config.yaml
d_model: 192
activation: "geglu"
moe_layers: [0, 1, 2, 3, 4, 5, 6, 7, 8]
normalize_top_k: false
balance_bias: true
init_std_router: 0.0165
n_head: 3
norm_place: "pre"
init_std_up: 0.044
beta1: 0.95
lr_head: 0.00732
warmup_steps: 200
batch_tokens: 65536
dataset: "wikipedia_en"
Below are experts of layer 6 (counted from 0) of a mixture-of-experts language model. Rows are named router (the router's row for the expert), down (a neuron's output weights, with its number) and show model dimensions 48-95. Each number is 500 + 40 x the weight over its row's rms, rounded and kept within 0 to 999. Numbers have three digits each.
Before each expert's rows: "comes before" lists some tokens at least twice as common just after its tokens as in all text. This comes from a sample of Wikipedia text that the model never trained on. Tokens count by the router's weight.

# expert 63
comes before: "-", "\n", " (", "us", "a", "i"
router:488488545503493504487502463472464452496453479524439455532476492509492489469510544451505525509543540526570504474508489574523428491474540582535547
down0:510509536487544484520540527524463457510542466479504454494526518542490537459518477473448461494448511515529506461491492524577477489454409489463547
down1:515484545463485520533495544500457474560520450461471497482485525536524494490560565539541543419544501482505499551539510596560524477550504522475529
down2:482501561528510481489504448444443467548455522533572475531493513398500522496554524499515565427477522490526449529496495460510505539529583474442483
down3:441539454513632504494445514478531506490504457477480519489578479543475420557536535529495486473524508472469494489483499574479560504511440525461533
down4:470493554589534522541539500519456484496520505449457546558474590445514495524504443465407490484526441584469535450497562495526427427521505490547565
down5:499479446464473482508492493487429497475507527512406503466482455485438470468481534441436489470449550550565480505512455580532511530499470571511512
down6:484503483477505450493466561522515495549504575491493487450472526462529463522520486471504559523582509558518501530491518539494502528492445564536477
down7:542494535419439504473412470488485461417502488435532471555553449464455524487479569489469475455489536380504475618482582521476471509509430519512549
down8:555475472475488528503522423486498520524561537400436485496484515466465524498474530386506495512525506501535505507526460526511480525425511478527472
down9:532445538529463490537489529467521510448513563417459460514592585492521490550472439484525464493424431448492464485465503426484448465389496523527511
down10:545490536481592516480509481491509554485448446539476448503454448517482592523462425530517505595483469572431499477559463507476473501498483482433444

# expert 49
comes before: " The", " He", " In", " It", "==", " he"
router:439523498436485492535426469493505572586501510451433540525472463528505551425528537499539525512407586437579478510545533553503541543538501512451439
down0:567429511530502532407502486480551507566590509440451535468419455493550549480557460475546466510442508484503478445444562519493552546551502516512513
down1:468505474539438558525553505519472413456508494489528522538492532412484487535484529509495448514490416514545503473526469497561522457568453476568525
down2:540579422481532475454430544530526495505469504431518423482546554456550487554528483407473507487530470495576487527557456398501560509493497566495511
down3:416502493530413503492535542514477450478483456495520522482538525500558533456465475476444498536511498518442444580496473475466476440485551587509582
down4:458503482628537468451466496520454461532547502521508505559531489524531444565500539474485472515542501485437560462470531549501534565492529480500474
down5:483423563494488451497538452579575541444500601478448510519436461493427471515547473501429551514501488509433452480472520551496500551473493533501583
down6:480517464549462489451517535471466500563539547550545425499532442529530529501502487476461509485518477529536489560534528527504495574457492495488456
down7:503501516501501468479429514445510536522485472507496535475524578496524528450510495521519511498557681527530528473469463573560527446519401479500392
down8:480547512435446538522569474512492528463506492501547462508489471556467546546491462514579437473496485570480463544516477524445511535537545464500500
down9:541512479483484521502563491507483486487509463517531506536483543434532493515476473473519531480452508475543598535574461568506500434532505509516541
down10:489521519512466408520534513503487549526446565480482412500487536502555435467528488414497412518550495491514491487543466466438482531452482458574518

# expert 55
comes before: "==", "The", "===", "-", "In", "="
router:429467492412523447451513446562544498516464478530403547473520477418486525528473526470534491556500502464490540477487486567583465523476481507518493
down0:554537500501556443470591499522418511459532489522433474507555473522518543449501487465528510537492571482521488528451512531461539433488490516517472
down1:500533506522488383524548557478475536513432524483549494491490571503595535486456535588469424463512436504524513439481542461514521436485531544518504
down2:469418484552426503468457524479530481501552477517480474548588525465535544512443567368470495509475506480485485506481546470511433498451515443494502
down3:495461533536466511528523530502461516561449479412460538511540460495495449487468476520522474441436520489524392492508482454465465572482498524496556
down4:586501522461500545497538507481480519529444533508528491515469503564491519521442436540507534520543581484581492535478498546430482509578485427444450
down5:484490457539572467539460469470490432616435509537510506473509543575548504485511581554512488424507545512501492518481488551561521479532556481536530
down6:441515531519549472499544546564546485481463480496537518525495507571561525460446558471513462396440546443526456518504479486446541531468512475467518
down7:479511457450481491413582553505528516540457506551510484501509390461529521478503530523490480486475557521523500476506528490476497530498528418505470
down8:539515483560556516517569524561519508508501488456537463436432559539490444542522553498454455473406513543479493508520508575453538523537524503443504
down9:493494437500541489520493459549539551552462547522542534526507461579564565469435492481518460456511501486471539506459463470516526507504579512417500
down10:490463546486487567509541466407507546492510493489533477490527414510528501447531471403462476505478510550390494529489487452449494529490501465441528

# expert 4
comes before: " a", " the", " an", " been", " also", " not"
router:449450532456556452522479475523538519559496468457517479589418454517496502518477466501462521459472530500563514535499474557466580542503477499517437
down0:468509543547483459486431426541467497465485429509456475533470527472486563487572500485461548459517500504543564528498528485509490457480494589581581
down1:516487516515421572432521530489488460380546462543534457504452504482490453533488539485485470498556547501604476503519512409466469515451550501510483
down2:468461507442523482525514543490490529555496516428470491544548487530452549498468481524412563440453448509512524528423498512550556467419486476440432
down3:509532432500481483504525578416439475467496485549570411473507475545503454514452447421523485541516523539511433471476512470444499572515505558461560
down4:458514521545532457521496493572551484551407553462517472514538456534441562466531554501521492499529523504462503510543501518585504562512418503464479
down5:522498469522494496559546521510441498507552488451549489510481477515515568468476493434487515486517477451474546489529459446488511478444502503540584
down6:539516547512457502483525517482445535485496545497411556545450531484486484472517488548464501532501448497507477457442525553485480505541467500425475
down7:413529486575436564515591429471449487512514481489489540526488552510510552443476490442541543551544520522536524491442549493488501476522531480510533
down8:508557467496464598463548415512483481516550580485476479473548481476510460530471512552451487514485424500426480522519531504465466530480480466424552
down9:443454513507477504515484531502435488503490515541512529484530523477430576534453492473584518491451539475484450527501455440586452468530461460546533
down10:503545529502489424467456541425562477571470540470523423455438501474435520475452522516532504478444510555521548501496592475542514514533498504532492

# expert 7
comes before: " the", " ", " first", " United", " List", " town"
router:505448525433464495507517513497485525527511533492466518539450477526557503510466456584561551428441482442572524488441409542484472495475466417469487
down0:414472435482531518519469493497525553468484442502520501532545519524539497458489479469508470519405471476455478534474426489464525516553470547446525
down1:470523475488534548426559428535494427507479474492486524469466463501520540499440519502507523489511469422498523485450514515541443460541454518486496
down2:482535528448462523557525525520505542525520469423523549558473497501493523543549418489550484457457484530480454448495505502463546496536485520455531
down3:525447499491487490389504426446515445464451480556481498413404506454513591494502477559541558474521460471512464492448466527494515573430457479593527
down4:550491515491476453522489458473497560487475457507481523555554464472506442478430523525510540428423411463507538506503492525516450530471476561553541
down5:520463491556528507533537420511513463475505461508499434467542483522498569444514464510421502495467471524546434530468506524483526490545448489553569
down6:480508488506551520556476448525566537528471529470539546515511479518494444486528508467512546475566526486536437531565483524497479486485423517485523
down7:450480470485571490482518473534469540451552480513484478497504554599512456395483459554532466472447515515489560557499471560508507536447474501442485
down8:563441476452499547545461458563529474512491529493493544537545536522492525505460509432514458523448540532490437567532509499454491503515461525569509
down9:483482477485441537525455467527447549524504541486483593530484482531497453508520472490456509493527551452513459504570577507514485441515526532513491
down10:561507465509509600543548495383588447486550568520497524472523547525535492495495447459509466449520442491496518484492429485545480517505558475497534

# expert 18
comes before: " of", "ial", ",", " and", "ic", "ist"
router:439470523481486485486487495471446483466534467503577495432482525519412463471535513571553515496477525541436498501574543549502491481529464568588495
down0:471520437497530521491501494415482579501530479510510518478540642491488472487537593446524557506479527500469503518525510489609492514478495540488584
down1:431493440460413515588410522489455546522467473559472548481503504525508474485495474469459562522492528442569503442433529578463452486465534518399484
down2:531551482453529503503554437580547528495508487471510496497504492467517461532520467594495543469488496470478515578472599482573475543466537462424397
down3:467454459480516539512608546554490466511512481559537503465586514506425488534493423537538499516523488560530472534547534510460412485516487457526490
down4:471558462527512545528459569526547449511494517454539511529478462559544483576552484505514447523534502528474509497540479443413470478529530515470496
down5:535496492547494519489542468554437483473517449514550429478403535447503492470483515496502511539451500506494530533493509472528518528553529464533486
down6:556562506518512495471530569510534558476509464495613439491526545464493499553486525429546486445524562524521461397510548511506489469428464508516455
down7:541535496516527525547542536415565577502447461467466569537462456412505574478465488554412521512574421484568515539542503531461498542508487516431470
down8:520501487421422549505584448561543541441494524494574412498474467445454513517430454493513467509478537515562489533530488509526527525431465546540463
down9:531470530494490494546583501470471494515516440577467485511470483470546443540516515432489533481496546555517543540470511493493483519468539480606525
down10:536492459465500529449451504443485541473414524482481554514480514467485579542554547513516511557565524506545465481497507480497479471455501460525578

# expert 9
comes before: " |", " of", " in", " |\n", "ed", " for"
router:433481505487438480539484558481440541514396428500496449512482485525521452557498413518535559476516516571460561523509546556526511521496546506542479
down0:504459493433532572493540514470437478487486520542499561545562515507560456534477556444511503493419470421534532513468521547524527524514541502565437
down1:409525505473382517469492517408508423494481458478517420488514522483480493427496489468494546536514466504420523508579527556464486499496455463488490
down2:403482532488521508496487490487525542490481473486534520474478508449579495490524543533488541549524472477534515491567462479519428494524513504390481
down3:471482567511477548502503550505468515551471490524512534459481501506612553500408541486500509478475406503448459474546470467509507573488487543459524
down4:467458422414440445511594475471538482486578494568512525496495531593498438601549512484522493551501485527504509482505568494480535501489535530550553
down5:539474510513434474447443503516578564520508483511573485526529497561556535548467489501500522600520560564488498540502500495487514530478490526460485
down6:484522482548438479501487559537489553558498516545487561442515555489560513478555462501475529545436499532548507479480481460519445455542484481565571
down7:434566507545553560509540489522588454409556500502407593482465548507506537522473415532497491436533539530540518458532457479551540448439541531561528
down8:528534475506546432481492547509497511515569495436506583516523512550525460530501514556526452473581517460526443536482471516537594504442507475449526
down9:535534543486471560483570496507496470521514457392454488561509473481566462500547462515419458505551513497575526547472510494455426556491540482510492
down10:537528514489537478502478442461540505549484547499466480542465547511551560523465509415520463462532462551491516557499559560502469537508462475523483

# expert 11
comes before: " of", "ed", "ing", " to", "s", " and"
router:493585482515446532562492558593513479478500438483523547492487468478491522456569453482482514476547525513463485450543471457463595533477597520531530
down0:553484526518496438505554512496559445491456487524391506551562507482500529408504498441456455504480478480470524517557459498505555452489410533444475
down1:536479543491518582563528472536481568469523519417517472483541472453519449562488482555566495544442526520546444441522524587498457542496471482519480
down2:440479518530489416479607560527506558479529465523500481465461592532437457452608477467478507511508502530465529517482547508527444461493497442529522
down3:519501459542513495526493485489398553489508621506512517515508525568497527463563468451491482428489595454592585544514499528471517502471536482440453
down4:551521535555521420480454498541547536536537542549453562501557553543521412519516509459497552519516507448516487569537525533524535478439487429501505
down5:424493446457505562520478509480472487486466517470489456567461507487490560463469532586437490501497398541507415470500522474494474438495484466465470
down6:421453529439482498457503454509561495479426482550503515542493506494529434443487554554536562543509459521473510573483509522486456522506534524444490
down7:574444551525418473517516486412582515492520552448534526526526499525493548416536497537432402517518481512516496380527430493470489516499536482467527
down8:500453507417521506595508485481514541460504466492489539482532482539489466528493464475513482500576501523520414439492464546520494457458465504480429
down9:557510490489534518500477532448545532449466510478510475485474479545508509499482468470513465501518546518470489423455455519535456543550506529492485
down10:491492480498442512496545516485475481471506397503476422552501468519550558532552517499557482498493479498501497528467436472533491478532492470509487

# expert 35
comes before: " |", ",", " (", "\n", ";", "son"
router:562484536497507592483474517481558499501441566575483464478424550478498534509464536523437487507542445420487469484525579481486497460464503545521501
down0:525567457542434494545474517470561607511470502436502442548529485500484491594498492484543552544457437534548486487479480448467426486475565508492427
down1:486489506478525473470500481564586500475467476535544538523461480532515508547524455523536494474520517536559505485490487525556483428509491538471463
down2:501541530563441558513389513535465441493382506547545504456437461512462523494474515473558452456458564567533525437479517469511517501461467450537528
down3:547448540480559452520484570548472531515504501493523456510461521497532562573445484492495509513498530602471459501453602507496505539525532553451537
down4:471463533478474508509483521495511507571499483459546406529539501540522557454506447514465515527469471508478441490532555531501404444502489495482426
down5:483519533558506520481483502457476580453539550504538464498495517519518425471515578489497458538398528461457468492563496523507498565529456457529488
down6:440493549489526517459523510545498484487567464445530552512510529483488481501509501485527499475464457564505506514543527541540519502487527424590472
down7:566530494499413564498464484522454488519514414515526474511582539498471496533525569582521489479537516450492453502522461469503457555538490534548508
down8:483493466505527552544486413511514587558580507533528512508467518462498468471516507489517444530556550469447524504515559448476524525449472496542490
down9:511435503431491383618481502490522517453523461487416468468493496472514493530472430512519518519532527523478563540572527513472568566489431485461489
down10:478533562498498489477510516552493487468517562451565475574437507430528511469472506489592513496569509478552501459602485479559553562455504501513533

# expert 43
comes before: " the", " a", " his", " their", " an", " her"
router:482503481463514501478427538466488551534486502552491544523461496530486510527474534541500454459499537479517426475454474477514538471587507472473504
down0:444543560500560470463462523445490447542520503486500460453525537382478520515496459510490485493545483517483465503493540483514481459405546524429612
down1:431499520445557433526514560488493450537502506526589493536512539532507554506466509471525507509476489448511513473511492503464517510482465444505565
down2:404442426480508475571470515401532513533594514472522507474556540494402487514430538471482533435486550530533589541529558455548491525587455537550525
down3:462459563598524453575496554514505523463491485436507478556448508472566487484515492510490603474489440460503478606499479523471525508539463465475485
down4:484502498433509552418531538472545471463509509540517485422511482439516478519431560446577486428445463506569538482504535534503492453480493480506509
down5:470481498591445451446521576451441548466524492515565546545486497546492524430513441494547589531447461465485574471540516474456527486527464476442506
down6:463510511510537526518468500480502511469496482505475555513541411474449456528510501564429520515494520541490457448484583529509502504510488509457532
down7:539490543513487487503577511515511500469463558453420452558452524634505482505466433456487469450486475470503522561528505572531521510466420490502519
down8:462529492528412443450537513424517524559455559579515435517492441511572446514443476387575408471543486531490556455494482532478514538545517428536468
down9:450508522400524507508513493534532447545466513515540486519466469520471556483481522505513535460504457512562547503473523486541544616404511491470515
down10:473549531513523484468471529555556466455523456505510454475509492512486515493466606462457519527505491529506493545558477472487555512440456509510532

# expert 12
comes before: " to", " the", " in", "ed", " a", "ing"
router:473523481532464568499496535506490470493510480426551485542543419543557486512498480492564441456560471480466549532540533447464561565490526450538456
down0:547498530534425536513520471531486488495536497556510501471453503518462557511561521549486474458465528602481479533536548506533437492418471504555478
down1:486517529536471560489489477520489493491484415554581523418486448464510531428519478524537471535526508487470562493462463439523513525524476468462505
down2:535475474468457515539558477495442477505480535449511489521501494475516530570494514563509424524518509534519473522488476533505518526450435498516597
down3:536507420481518525499480453567505492483457388491444526519473489423503472531513470475475455548582537507528536468546599532480482517444464542471563
down4:515500466499536521503516477494571546457474511528414603534445512489480546495473500494518433584525462489516480545466490495482558522448492507495511
down5:519575478478423548492484504531544546527478511483496534546516464574480515481478507490519464485552482536430515505523551535523555553481504524501522
down6:532443564459527462449505562472512488465575543523448526506546492539497557481503457490464509493508437567503543430561516502533440508506530470532502
down7:478516519571583606503503546467501485493552544449517479500547477455471529530481531507567529456391507502533545556494466454565426443538530475474473
down8:503549497481525424519484465564472483578546531520482502426565545506517442567485533517449468515515473500421469484518500601447537494503477450486504
down9:523438486547461528489509447524515520488474422520470422469470504466512494465470512510548518463522428536520543528447431455478533494499522537528468
down10:461417529425484544412436499465492452512558501514479455529519483516448536508486506539499422513499426463465509475546514488559570578526476541469496

# expert 60
comes before: ":", " by", "\n", "ation", " name", "(s"
router:500470570491480516522454528478474443452552508554522460507501464473532502520449491520462574570463504539483569530497502561548508520425415486575472
down0:419555471455547517575504488520463599462463506446487504443494572397511443525540558423480466484546485508470538545511494507497506540494528536511488
down1:576484548499528415505505468486524465514437477478504478559485533445478503557481560436501475461516506486554466494441480423537523456541452464553493
down2:464562537615505468502493450433457554586527463503519480534450545516474525477500464567486508470479512530471439478525461467560497501502443514479515
down3:417491530447454563514503507487508449513480479516490409443546545438443504501475517447477558541519466478427537421496465564467534531471500470572475
down4:455482486510512485539474598500560413474474464537465430526582473445531604476492496519532472452482554523527475455564503529444516431514423524475480
down5:447526560475534492553511533578475542551498569566541462542515502490483449511506528555429599502552522478535459517496475545532497509468560488533530
down6:439522477520532536479462514475519571498513548509581466490488471545513480499542496486493504487531530480578540457482502533483464470458418427569464
down7:461523423445517449536545470472432511500515519376511505561530501445522506441485464494551505545453434478459497522456507450491461476493477461445524
down8:522465537392542495497553536477531561470425455505414439475535442435545483514512491506446498509452537554453527499507532463486508523497464407495436
down9:470517532482525478534514442494450493519519573516526546553439482455501454464451526527527493487454483453510486517546504490530537586510468531505469
down10:467485514506483501578557501484482547529423465494520526486463566534503520465486501449533516467545445526448456536517549456446487457569524493479527

# expert 0
comes before: " and", " the", " which", " a", " but", " The"
router:499575480467527519490509475539525545548429513508498506487436439572465557508498502482483531505451469449564455498499498557444535582493583550461482
down0:504463458488452462511547545479528390437506554457527451405512469442543523450493546496489516496505512502498430430527485509485473418481489462521548
down1:511428503476569514446515489497530537523525475509466560500459512500457481517521436554494463474527469491537524468608406482517474486480516492506566
down2:473512528481566536459464482577530415451525503471471492574472543489536417498478520490484421509552442553516561516493426499505462445485555460434549
down3:423434464504455462423507511495560477458511469512505466519460516500551521519462500563474529487575505529483553542496501560477561540517476487532534
down4:513454474555482463474507542464551470448465460515462494494482470492541528501463431428483488522469489546528478522549489481499523504468441529536473
down5:498529479482512473438531509473509500531439502450459564477490511530532555523427466554539481555573506449522527498507527472555526508562481521335486
down6:493528506446547509485496487533458448499487501625486520506553493447468477436482460436501455565462579482460585464440542453517558518511461509511511
down7:485456487487527488522457524418453497503524461485517473508497580529513479439449519462453511499513510478521542422446502443443520529515468503483492
down8:454519480459483514502527521550471512432512482462532478487473581456591479517468523523497541539532546498484461524499426549563531501522459488436495
down9:491527497477444436491463483537515503415447498500509513450528452508538452516431504506512522517469476528454462480499459499455497499417496583510504
down10:503598425486485521504472486431516547474461414473463498479502469472462510518499438484513525566477494426480492485446482465520528494523466517542480

# expert 6
comes before: " was", " is", " had", " has", " also", " been"
router:461468490445515510521523477488503524512563446463498518557515482500467537522535538502504509522478543533502518556559451586457551480538501439449444
down0:536431478482474422520546480533457526513480503522498497554491455538548433515473451482510473478469450469481477536462491514520474484453544470554527
down1:593483463562453515464512499519515522426522530470574455567464530519538434531489517492486446493495448524472495497471405533498449461449516515474477
down2:535436523523535487487419470479518480413461492499514512452560548542467480463451442546512493514521492498510427548521525452486521442548474456557496
down3:499474581490508513452481550512537447500577495520523511505475582513491444447490464470517471445483533508430558502543492531537506542528520456605550
down4:495509521492521517504532460484456531520402540536498441480461549539458559510423510547491492527512496562532491533516512471488516533526486508493446
down5:506508531469523490580506471510436499504482527549448429484511518466501509467468442550562449524515438462476487572500469483473497497468515495504465
down6:491518470458504505535528468496509584507465509505488477482503488500494451428494529457583563497410497451473514463470490499524474519481567465475558
down7:503526495523460512491488458436539535498547515497481570497529476429548520476589545472435476483558516452429545464485473485530496511549490460541460
down8:462486588490424519467601613564463510496413545566509509585572548496478559520487514547502464482504511523444492510502433520500497472481483492442494
down9:462500504454541576484521468589526531470547496550523558522535538521510508512403507436569502440476477453453510499464543508523494485515505452561544
down10:573560486489488529512437432496508535510515509475467534510464515474501520496436470441505547514437441459554468488466481558492464530487463565547511

# expert 3
comes before: " |", "–", "20", "0", " /", "1"
router:500485490543484558537545517471503511458438470566526436510516522462455478566438516481549529463480544467533530517514473578547486480502466435475464
down0:540471432428424526498548554536487479501484474563508548497546496518505530523551516539502427389512588528491544493507467494410527485430471449502488
down1:467502535447426471505457545532510535492507496446544491496448541440455494510438507532508496520512437505462447542511471515512486522562460566491471
down2:522538495519520479514453541523607542529512507471499492477531541550547519469487504441475456509535542488462429399510452436506527547510562503486474
down3:441475498527555441556532488511538451494574467485466517574516483518552544534488506483401493474560479530453467445521528518453478479464535493519518
down4:455488483445508557437403448485447535463464464430536502511427475484486476506494487450481505478475446584468471453509533497451538454455543473511476
down5:496487451461496530583470463459526514481513480503479465440534531481454456551521513476509433525545487469493521406543464509558464457569466497446508
down6:470476424500539569470464526546568502533492482499522490463496592566513517560523475516513484479469511427521493420518425418515542516467553595487480
down7:417452448496567518482516557523560508464548502450540490501504543539482549538466536502578558481498522475492547461533577504495505532498475546547589
down8:532528439515520437534514442503572465432510453483480509474397479489509452466493440518518503487554468442534450486504551576528544423479501490433451
down9:551545475512491493505515570554514544536475526479536522468529492502525444427495530463482466498579483504450513498477463516468493471387514495542536
down10:482531533469550536536457554490539496500542442567507519514459457495481472515567469470540517459468538592561474497530521509552555461492497442461477

# expert 29
comes before: "20", "19", "18", "1", "10", "17"
router:465494442503509506522515428473550529480574465529524553509518518554443547480404486434454473568457470488521476472469424443456448455585493461527501
down0:521513464484556502514562471494494478563466462558435476411579564545549545600482546481464551504547503501484509487478512509531493468533497486526500
down1:520525460543514440397558521485495552529497522452526421514530517470479488490504530462511541478536411470476383441542556495515532553426452530546514
down2:426537525514491499453480566515456558539479569480510424469570486479543550549537466471511530514574475557466439552582409522534468435522504469494585
down3:566509540466550466548487477514470468489531443479534534472431464490493512483485441513506517456499521517550546531466457476485495554512391481501498
down4:534564500456572557479466470573539487494514522545557511462500533581536478495587538525522535500521503552458531472535487438494558495521528515551451
down5:431485465584459481528499524493476497513525515577511484465503512511540422447473547444504480534465559456563517520523547447526450451588490457475507
down6:455492558531493512465580482506488489502499446561574483541525405477487525472491592522516499522446535488548524497537507493447508478541519427439486
down7:578497478502459543484512500545496472424520501482466530529500531443488495581485529454522512507505530498509463555460486480511464530456546526469471
down8:511499518483515463538463557470510423526456514494502513450505450468523536564528478504480446505512512476485486549486468505438553547438533480525518
down9:500469545531567511493441477501453547476520499527524456534442502477473547475518464534529471537488530517517561569498456477478424456422449477536455
down10:566533515522515497496489574428463515557543547532553464443467483476484481471540505512617489526431524552490497540541465490467506415448508516547561

# expert 59
comes before: " |", " ", "0", "1", ";", "–"
router:488541464499485553466441540495496441505414533570496467564495446517567491554470470490499510560437502466492508535439497520414464576484478492441472
down0:493510589459452541528434465513531490463458526472450522464492475528508476538474545485535567482493442558480445485478466431535424516540478572563538
down1:450457482517558455465540522498452532559541523475515549517552510487499579467541516503503484512479480494527504456500514504500455478555440487512463
down2:449545448457487500519562427509477536543488488479496512480443528443503539436519458464404469506509574382501471505502506485540583553499517495526465
down3:519520489510484502416540506462483399538480518482496528513440515560467535469548487545519502604493442525524526427496555429514518462510504493548553
down4:468471483505508530448493505449485416552502557448563538506515543487500466463561559498531457478508496485538472465474528544472483478462529459476561
down5:552480451488513543534550463488533523513462410478553473530491508492493564421524509495490477567491541509523464450417470515509464429495526470497504
down6:452444503485451505437508461480554525479538492444500499599477501572503496465481499500476497451452501482559507514441492518449485509503451454503498
down7:499467513473433517478453441462451439447569473514509507450561473478488509509533531423484516498529488545518454490484497397514469496498437526438571
down8:500509486488503399508542512485529476494555466493518478501487484488533498486485423485587586617567387466536612497433484513442485471508462484489533
down9:469542501538426491496524514506500543511518483547465518600540459503483479458571441461460523482453546517464561494481428468538547529452449519502540
down10:502468546474510622472533554496519542563493486502551504510472533456498455518437549502550487495503533469430485497500576495522519409513477502468517

# expert 46
comes before: "s", " of", ",", " in", ".", ".\n\n"
router:507535484522485542574453533479574463482468434477582561461519550501452443500502501481535564512499446587431471521559528500478532430468481551498543
down0:483415486451485525525463499548554472499491506463476528425487498520496535500464411485520562474550453400536486495464431492490473548522531528494486
down1:560513539475540491439525478615487495483475411566504510502502485559415534551465478518534481532514520471513508477526468511483425496542502506503452
down2:448547536453489486492458471466461491517434526510622436508507455533469495463459486483524522480541488513598497480559537530509539530531463492450566
down3:503514542441427543495463461560523506542484491483491398546547495478484490559557468594517509475428481512401487509547501519451527504442510487455455
down4:516486568539602547454532496528424418488502482526461552490545483525537418425463505548468503438540512509486502527508399499561514495495494520511421
down5:496449501549474424551494544491497526467530531506433462463534489505497488380445511479493468496597471448486580528484453532486473498519504489493567
down6:488480478459457528543456585479468469500510530478515520592496511519487475524559493521547500470504544452506571483476521519511465495509495374514543
down7:497460503556481484523505491574558435483524551489517560497476448503444564477500511456601537474503534438516484431509557480572534450573524520457429
down8:394447489438492499538538501456520451522531465466430530552459551551474571466510459511451470490436541532550482516538549549477464561498542494489556
down9:445462476485474500506576457422521469533456430503464505468458518480517473539514477407439457469460505501474530436554516538513601479494472465492476
down10:489481462466522511429530497580485500545450588539457495436496450515550599448441479511478548508462493558472487501433463486441507532510517595492453

# expert 5
comes before: ",", " of", " and", "es", ".", "ing"
router:447499513459504494535543511518537502597472473519473510442427478466483422481566435508463522456560542535506502538489528447482548482437609525509465
down0:511498475584516550521476493565547439454519554465492502504539526510521504563476465543552490515517469537463511495483500394607509438588464481500489
down1:499598599477527539473536526518516500448554469585531527425449529497507487467513526460474572467547482607496522534442501534433529426495507495517537
down2:515504491469521452529514531556466481454526440538474468531543470487501549445464466481464499508522514506473437474451450509572506500462471532521434
down3:516431501558465583526533449523504520484476517552532475516540506476423557558415531556519444524551458501500466520543466490447528541489491514546413
down4:555501576477500556428492507468488521438523480532475493493450522560573571503514507602455527532510496471484440496538466472523537486549530469506493
down5:450511502547489436520494435496443522518470575513508558527515491452539540407511517572515431538512467527494474480470553522424526484476442530460476
down6:484500442511484505534508425467459484554457493542552495514486571490489496444530466553513475463552484500446548561466454503548487481558491507489530
down7:541537439527435545519469496513470484503550488520581517552419513479556558495485410485539476482515483474563465480474472555547479500461528544480439
down8:458506492513459564512441412526533547530411579513520493518459462531539521445409492437480440503526473479448456505535536503540454476515497534374482
down9:485534447508466453514498467477486476566470530467551493489552445538549576523496504470543492501544521489462517507518463541458532609467540489475545
down10:523466519549587497442471413545605516482535519530495505459477455492524531537502437488491476573529461538535472556483514440482539506500481396467433

# expert 56
comes before: " ", "19", "20", "18", ",", "17"
router:491485494562473515445503457424536540506554444520554533539457496515516497454404496473469458517444489438504441477447423543530503562541468445501535
down0:488542522489495492457501557545535494475436579522497443568548506553482487545550560528499471488461447486504504544491473488466508474458492471483471
down1:542498510517448506515429493483466428554481574580475560460494479495536538454550509466538513555518490469492503522459552460514543548492489519517496
down2:538579492510550490643508483581567565529411516463464508559492441584465476503433555528539491543471468477474437476469417572574536486513549521506514
down3:521526488519526569528426499485498523408466543496461471567503570529474524544533478527476474590510521542526481541469515464485470521540455460523488
down4:500476441482442480462545429462525525476499477505472547598519499475515522524473464451499488536554424509452549436451494482475490476505453505455425
down5:518497501463548439485437471487531569496481443501494503464553497539468465474507545528410575458535429483510476463509623468508514444451453492543551
down6:526495477558515501467557441476452593555496475439488452544454556524468534509530506465494455488456464561507459483538401485447491542522515564519441
down7:446460519614452460477528593477528528482538508496514573467462542536478547549496506578512561497434496494517500553472532481535558479576464538553514
down8:494493508408472544515516436565489519506503553478430419443510535590473525497497551510488438431569476519498532449571560463464491511477486556569504
down9:541473479519483457550493530496525454545477496476531533620471591553552492517399486476538545491535524470507468485503496527525512495537545460489542
down10:491519506484532531479480482495516463567637499541484448523474547492499478457552500474466510482503496510511498498531502432481514460405389460542512